config = dict(
    d_shared_expert=0,
    routed_scale=3.81,
    balance_loss=0.00396,
    beta1=0.95,
)
Below are experts of layer 4 (counted from 0) of a mixture-of-experts language model. Rows are named router (the router's row for the expert), down (a neuron's output weights, with its number) and show model dimensions 0-191. Each number is 128 + 32 x the weight over its row's rms, rounded and kept within 0 to 255.
After each expert's rows: "comes before" lists some tokens at least twice as common just after its tokens as in all text. This comes from a sample of Wikipedia text that the model never trained on. Tokens count by the router's weight.

# expert 21
router [103  68 157  97 101 139 167 135 132 159 111  93 105 167 161 126  75 170 121 132 118  99 136 143 134 172 105 134 103 101  84 149 168  75 109 126 104 144  97 131  85 120 134 124 159 114 185 201 162 141 110  73  99 136 112 169 131  99 154 148  98 135 195 136 103  62 124  64 105 171 117 135  90 118  93 144 190 122 125 105 130 170 151 139 157  82 129 137  76 189 123 171  94 114 112 105 160 144 124 145 137 129 113 127 107  79 103 175 149 168  98 158 165 108 119 100 168 132  65  81 131  86  77 115  97  94 154 161 160 154 135 159  95 153 153 150 120 132 139 110 149  94 178 121 165 132  78  77 109 120 112 117  87  75 147 136  65 100 141  86 174 150 111  70 139 115 156  93  69 189 123  87  84 160 110  73 141 115 168  88 127 158  89 154  97  74 168 102 112  77 109  71]
down14 [128 102 176 181  85 179 141 115 185 158 131 240  59 108 146 115 118 189 102 123 178  77 160 159 118 156 108  87 134 164 106 121 124 132 182 137 148  79 177  87 127 114 190  81 127 156 130 103 126 105 135 133  73 130  82 174 173 104 136 121  95 118 147  86 153 103 149 131  91 159 166 101 119  79 162 140 152 162 131 133 135 177 133 105 101 152 139 127 115  94  60  96 136  82 178 158 126  99 188 152 139 167 137 163  92 148  78 137 100 148  98 187  80 106 124  99 104 128 117 144 145 182 108 129 222 137 137 110 136 101 101 111 135 110 121 101 134 142 150 152 122 111 143 149 156 137  61  92 140 108  88  63 104 139 118 151 112 182 121 168 155 121 127  98 141 133 152 102 110 108 111 161 188  83 133  79 106 131 129 141 181  93 138  96 124  88 182 115 145 146  96 174]
comes before: " |", ";", "–", "end", "outheast", "id"

# expert 5
router [128 110 144 105  94 188 133 107 121 134  98  60  54 152 115 121 118 134 122 148 155 101 142 127 163 180  70 126 141 158  77 180 129 132 106 104 105 144 115 113  32 114 133 111 162 184 149 151 153 196  96  80  51 118 120 119  84  98 168 138 122 130 172 139 114  87 153  52  86 135  82 167  94 128  98 119 135 126 154 115 160 214 147 176 196 108 126 145  85 209 115 170 109 133 128 113 123 175 155 118 144 128 122 165 107  94 130 162 115 135  62 141  82 105 171 124 189 118 110  97 121 111  90 112 110 128 153 141 132 158 133 135 115 159 197 143 109 132 141 116 140  81 152 116 142 154  85  79 134 148  59 132 115 102 139 117  43 112 159 113 131 142 125 117 124  93 128  93 112 131 102 141 137 164  92 122 156  97 143 118 123 130 111 110  76  45 122 142 122  61 115 127]
down1 [ 96 172 163 161 136 139 113 143 152 126 106 103 190  97 157 130 115 134 107 162 143 102 146 168  81 137  96  94 148 102 141 127 132 131 127 142 149 183 112 160 110 161 168  95 112 142 112 152 144 150 170  70  76  98 141 105 174 112 100 118 124 178 128 130 126  98 152 195 106 153  95  89 152 195 125  56 173 108  31 130 159 108 107 113 106 164  73 171  94 143  75 186 110 217 114 160 151  84 111 119 156 111 127  80 145 152 106 142 101  90 122 125 154 132 127 102 169 154 142 158 130  70 131 134 126  55 125 158 156 164 132 110 149 156 142 115 151  90 188 124 138 145 143 149  98 105 131 142  49 207 107 167 196 129 148 126  95 137 169 143  68 139  99 117 189  91 124  88 138 101 124 149 102 135  97 145 152 109 184 137 118 128 124 103  70  98 142 160 117 189 131 158]
comes before: "-", "|", "\n", "==", "The", "==="

# expert 18
router [110 119 143 127 105 126 166 101 102 121  83  93 120 161  93 107 126 124 178 131 112 126 107  85  93 115 153 136 134 119 129 140 138 143  83  83  99 152 110 169 142  86  64  83 191  99 152 137 153 172 105 142 107 177  89 120 164  86 172 117 105 163 167 182 111 147 155 151 133 146 115 132 115 143  93 103 162 103 151 115 201 152 181 124 205  98 129 193 128 122 144 175 100 145  77 103 175 159 103 115  85 140  79 155  91 131 126 150  69 142  99 165  96 115 135 122 171  99 145 100 160 103 137  84  35  69 131 153 161 151 100 152  94 141 101 118 176  92 137  79 238  71 163 129 150 143 119  93 159 113 130  83  98 118 190 124 128 141 136 101 151 173  85 118 100 131 164  89 125 162  92  91 121 155 140 102 180 135 136 109 184 201 153 149 126 140 127 115 140 149 152 114]
down1 [165  75 120 125 192  98 138 167 127 153 168 138 116 126  36 146 165 134  95 132  94 179  98  99 126 159 123 140 135 116  92 147 158  91 149 132  98  57 146  90 139  93 130 127 119 131 159 182 125  82 108 133 130 112 221  93 132 157  98 104  90  82 123  46 136 125 132 151 118 126 155 127 118 123 127 190 110 128 117 166 122 129 143 164 142 131 128  46 121 153 100 135 110 135 147  97 169 140 152  46 148 167 108 142 117 100 129  99 132 117 120 105 150 182 180 144 166 118 168  78 115 155 173 106 201 123 101 157 148 168 173 161 173 102 138  98 142 127 113 197  63 136  89 122  85 159 134 138  57 182 131 141 156 143 175 189 108 133 104  98 129 161 152 109 203 130 129  99 137 134 144 117  99 131  97  88 117 146 112  59  99 159 126  71 176 111 141 120 104 124 100 110]
comes before: " of", ",", ".", " and", " in", " to"

# expert 14
router [ 84 109 154  85 111 148 147 174 106 156  77 122 116 136 100  64 136 155 132 151 103  88 155 141  73 128  64 161  94 138  93 121 153 110  54 119 149  84 101  69 133 108 111  50 194 173 150 159 159 170 113 115  86 152 125 110 154 171 144 143  63 130 151 167 128 130 152 139 122 176 115 111  62 130 100 116 147 152 141 137 142 182 158 176 198 128 135 171 144 142 126 139 111  86 100 118 160 152  80 162 101 133 107 184 143  92 146 119 147 127 109 134 119 134 121  86  96 131 133 102  93 141  89 152  60 108 129 147 118 137 129 166 128 113 104 146 200 143 178 117 107 115 169 187 155 128 112 137 142 102 133 167 128 142 148 104 124 160 125 112 108 163  95 103 147 107 156  97  53 183 109  81  87 156  59  96 156 121 158  95 135 179 101  70  71 127 128 192 138 128  54 107]
down1 [105 125 170  92 166  94 146 131 110 150 178 101 126 113 112 158 105 163 169 167 133 143 167 143  61  55  76 108 117  54 119 142 103 104 109 178  89  97 109 154 155 122 102 133 189 159 137  99 153  22 121 150  84 120 134  62  46 113 156  59 145 104  84 148 107 166 127 158 143  57 163 135 162 122 174 152  84  91 112 158  85  94 116 117 140 125 114 154 117 164  58 143 143 118 166 145 102 108 142 144  75  99 165 108 152 125 123 127 133 136 136  95 121 106 117  95 122 135 149 117 101 153 126 115 162 127 138 153 155 146 229 150  74 142 158 162  77 166 121 134 154 127  52 123 145 106 130 109 126 177 136 155  63 131 118  93 128  92 128 120 159 118 131  96 136 132  85 116  89 149 124 108 108 128 126 123 142 164  76 133 172 108 116 113 149 148  96 169 111  83  80  66]
comes before: " by", " to", " in", " the", " with", " on"

# expert 26
router [126 100 168  75  97 134 155 133  95 140 104  84  81 178 144 122  75 155 125 176 123 104 103 124 135 178 104 132  94  97  57 154 151  96 105 130 141 130  88 130  85  94 148 100 157 152 181 178 153 154  93  85  76 136 119 161 106 128 124 175  84 149 178 170  88  66 172  68  94 166 111 117  92 108  87 138 167 116 141  92 137 170 149 169 159 105 135 157 109 181  97 171  76 113 110  86 155 143 124 138 135 139 122  90 120  81 114 183 146 164 104 167 143  72 145  98 152 163  73  96 131  73  88 125 107  99 172 165 156 148 141 171  86 146 155 164 119 125 156 100 135  96 171 104 181 138  84  84  93 135  75 123  89  78 152 146  71 126 149  95 165 127 103  97 124 125 146  88  84 177 133  84 106 167 108  91 129 107 157  84 133 163  89 127  91  89 147 123 133 106  95  87]
down1 [168 112 123  87 102 143 147  98 121 181 151  84 170 131 175 109 153  99 121 144 158 105 148 104 171 142 171 131 134 102 152 150 168 150 169 116 108 144  83  82 135 139 170 111 180 125 188 177 174 114 126 121 134 126 218 112 108 103 153 107 141 137 168 142  43 126 119  88  90 131  25 139  98 160 166 168 151 129 169 157 133 179 145  85 152 127 177  77 128 155 115 138 102 155 124 130 104 135  95  89 129 132 107 178 124 165 118 171 112 197  80 110 150 104 136 141 120 155 103 137 110 133 147 177 159  97  82  85 130 160 143 113 152 140  59  85 148 140  99 137 106 174 102 125  84 196  75 131 112 116 128 135 136  93  90 104  88 173 123 183 147 132 180 152  89 155  45 125 113 162 105 135 113  53 127 158 124 109 147 121 111 174 140 142 113 135 205 145 113 154 139 148]
comes before: " |", "-", " The", "5", " \"", "7"

# expert 0
router [146 127 138 125 110 133 130 138  92 137 109 124 116 142 108 112  39 161 164 133 140 143 134 117 141 170 101 158 108 121  84 134 161 137 127 174 114 117  84 108  80 120 135 140 170 170 143 149 132 129 108 132 106 204  95 149  96 139 142 241 107 156 143 149  98 119 119  42 123 133  83 111  75 157 103 121 147  98 137 147 128 224 139 156 121 100 175 155 114 168  93 115 100  34 127  83 174 171 130 180 103 113 132 123 102 107 145 161 129 198  97 147 100 110 105  84 209 129  76 127  95 110 100 122 106 106 137 150 152 110 169 147  62 143 138 138 143 144 148  78 146 106 146  99 159 127 107 112  85 139  84 125 116 100 186 107  41 145 135 132 163 166 126  95 103  83 158  88 103 180 147  76  86 154 127 111 170  99 140  78 128 142 122 113  88 107 110 136 115  74 149 136]
down1 [136 115 107  99 145 137 154 122 108 187 100 127 175 110 174 110 150 133 143  80 187 181  67 134 125 106 135  89 182 171 194 146 135 129 104 136 185 123 105  98 156 129 110 127 122  75 140 110  54 156 123 128 126 130 144  92 166 119 158 121 109 136 173 144 151 109 145 160 145  71  67 109 125 148 114 184 110 181 165  94  91  88  95 103 152  68 122 139 123 131 107 204 133 114  60 142 114 117 103  74 134 142 135 140 150 131 136 131 191 134 214 182 136 134 187  96  95 213 110 138 129 119 140 138 134 129 167 144  78 145 123 178 115 105 159 177 129 156 195 162 101 151 171 112 148 118 147 108 167 173  85 128 124 129 177 165 161 104 143 130 100 100  74 150 140 116 136 111 179 143  88 120 129 158 156 144 166 117 135 201  88 116 177 146 187 129 100  87 115 143 138  95]
comes before: " ", "\n", " 0", " 1", " 2", " 3"

# expert 19
router [ 83 110 158  61 140 158 147 118  84 149 135 130 106 131 110 114 117 140 118 181 122 110  96 134 152 151 141 173  96  59  59 130 132 112 146 142 143 188  95 133  90 115 141 138 195 170 154 122 163 140  52 128  68 120 107 165 120  55 131 139 120 143 159 165  74  73 155  59  84 197  92 126  69 113 114 106 132 119 168 139 150 176 118 127 119 102 146 206 126 135  70 150  81  78  59 102 153 128  95 135  90 126 173 141  78 101 168 141 168 145  87 166 122  70 152 138 122 103 109  93 113 115  85 105 142 134 144 157 126  97 142 154 106 143 125 140 148 160 134  45 150  96 179 122 188  98 135  89 114 105 124  96 116  77 122 106  90 100 109 112 106 106  72  76 171 131 125 115 103 172 138 102 134 133 142 108 183 123 159 102 119 126 122 139  88 122 182  99 171 114 103 134]
down3 [107 122 139 151 129 146 152 135 155  50  80 108 209  94 131 131 146 154 120 130 100 128 102 141  94 128 149 100  74 158 129 141 158  68  93  99 144 104 132  95 160 183 123 143 110  89 174 187 144 140 134 189 119 117  89 100  82 104 117 134 166 146  74 144 134 108 171 147 144 124 130 153 137 103  92 112 143 164  99 125 155 126 184 161 166 110 142  70 141 101 154 159 141 111  82 115  95 111 177 124 158 168  92 127 142 114 165 104 147 164 149  84 103 172 141 155 150  89 226 181 150 122 131 185 103 121 153 137  74 134 112 143 201 149 169 175  87 135 158 135 110 129 170 162 118  71 143 135 131 171 111 103 120 119  88 111  67  72 168 144 108 153 154  61 150 152  89 149 111 121  99 102 137  71  88  99 106  95 102 105  67  84  84 146 134 140  93  98 178 122 190 135]
comes before: " the", " a", " his", " been", " an", " its"

# expert 23
router [118  92 154 121 110 197 168 158 136 164 113 130 106 150 100 109 122 181 179 181 159 136  76 104 147 163 155 106  47 144 137 128 144  79 127 104 138 155 106  88  72 101 125 108 174 125 198 110 166 155 105 107  90 121 129  95  94  70 144 183  91 153 169 150 138 143 137  45  96 158  88 144  56 114 105 180 145 151 173 101 181 124 147 128 109 110 101 156  51 172 151 121  61  90 115 127 134 112 177 158 151 144 161 101 124 116 100 156 149 185 119 149 118  95 145 127 160 194 123 116  45 100  86 137 153 128 137 139 144 115 196 144  69 152 147 123 139 165 140 100 120 141 143 139 138 136 129 130  70 137  56 128  84  94 133 109 117  98 105 112 205 139  79 124 105 121 118 117 107 147 167 126 100 113 148 113 115 114 129 107 132 162  86 170  68 109 138  96 157 140 120 100]
down3 [ 15  82 137 166 106 123 124 193 129 120 171  34 105 117  99 129 174 101 113 137 120 152 132  72 171  81 129  98 118 120 152 126 177 109  88 111 103 134 133 166  95 188  91 134  82 133  94 133  86 147 137 180 148 141 144 144  68 146 136 125 121  62  80 118 146 127 195 157 122 116  96 167 129 138 183 133 162  73 115 166 148 104 178 114 172 123 157 137  94  83  55 191 131 154 128 110 119 110 122 134 145  48  97 130 111  84  75 154 145 161 163 109 104 175 141 111 159 138 134 143 179 169 117 172 138  93 124 107 135  80 204 160 168 164 109 167 124 126 144 121 144 106 135 100  85 170  85 108  93 164 145 129 119 153 118 119 161 123 113 134 128 110 163 163 137  98 177 112 170 126 134 117 146 127 120 122 138 128 145  66 138  92 124 146 131 127 135 138 159  59  92 166]
comes before: " the", " a", " was", " he", " it", " they"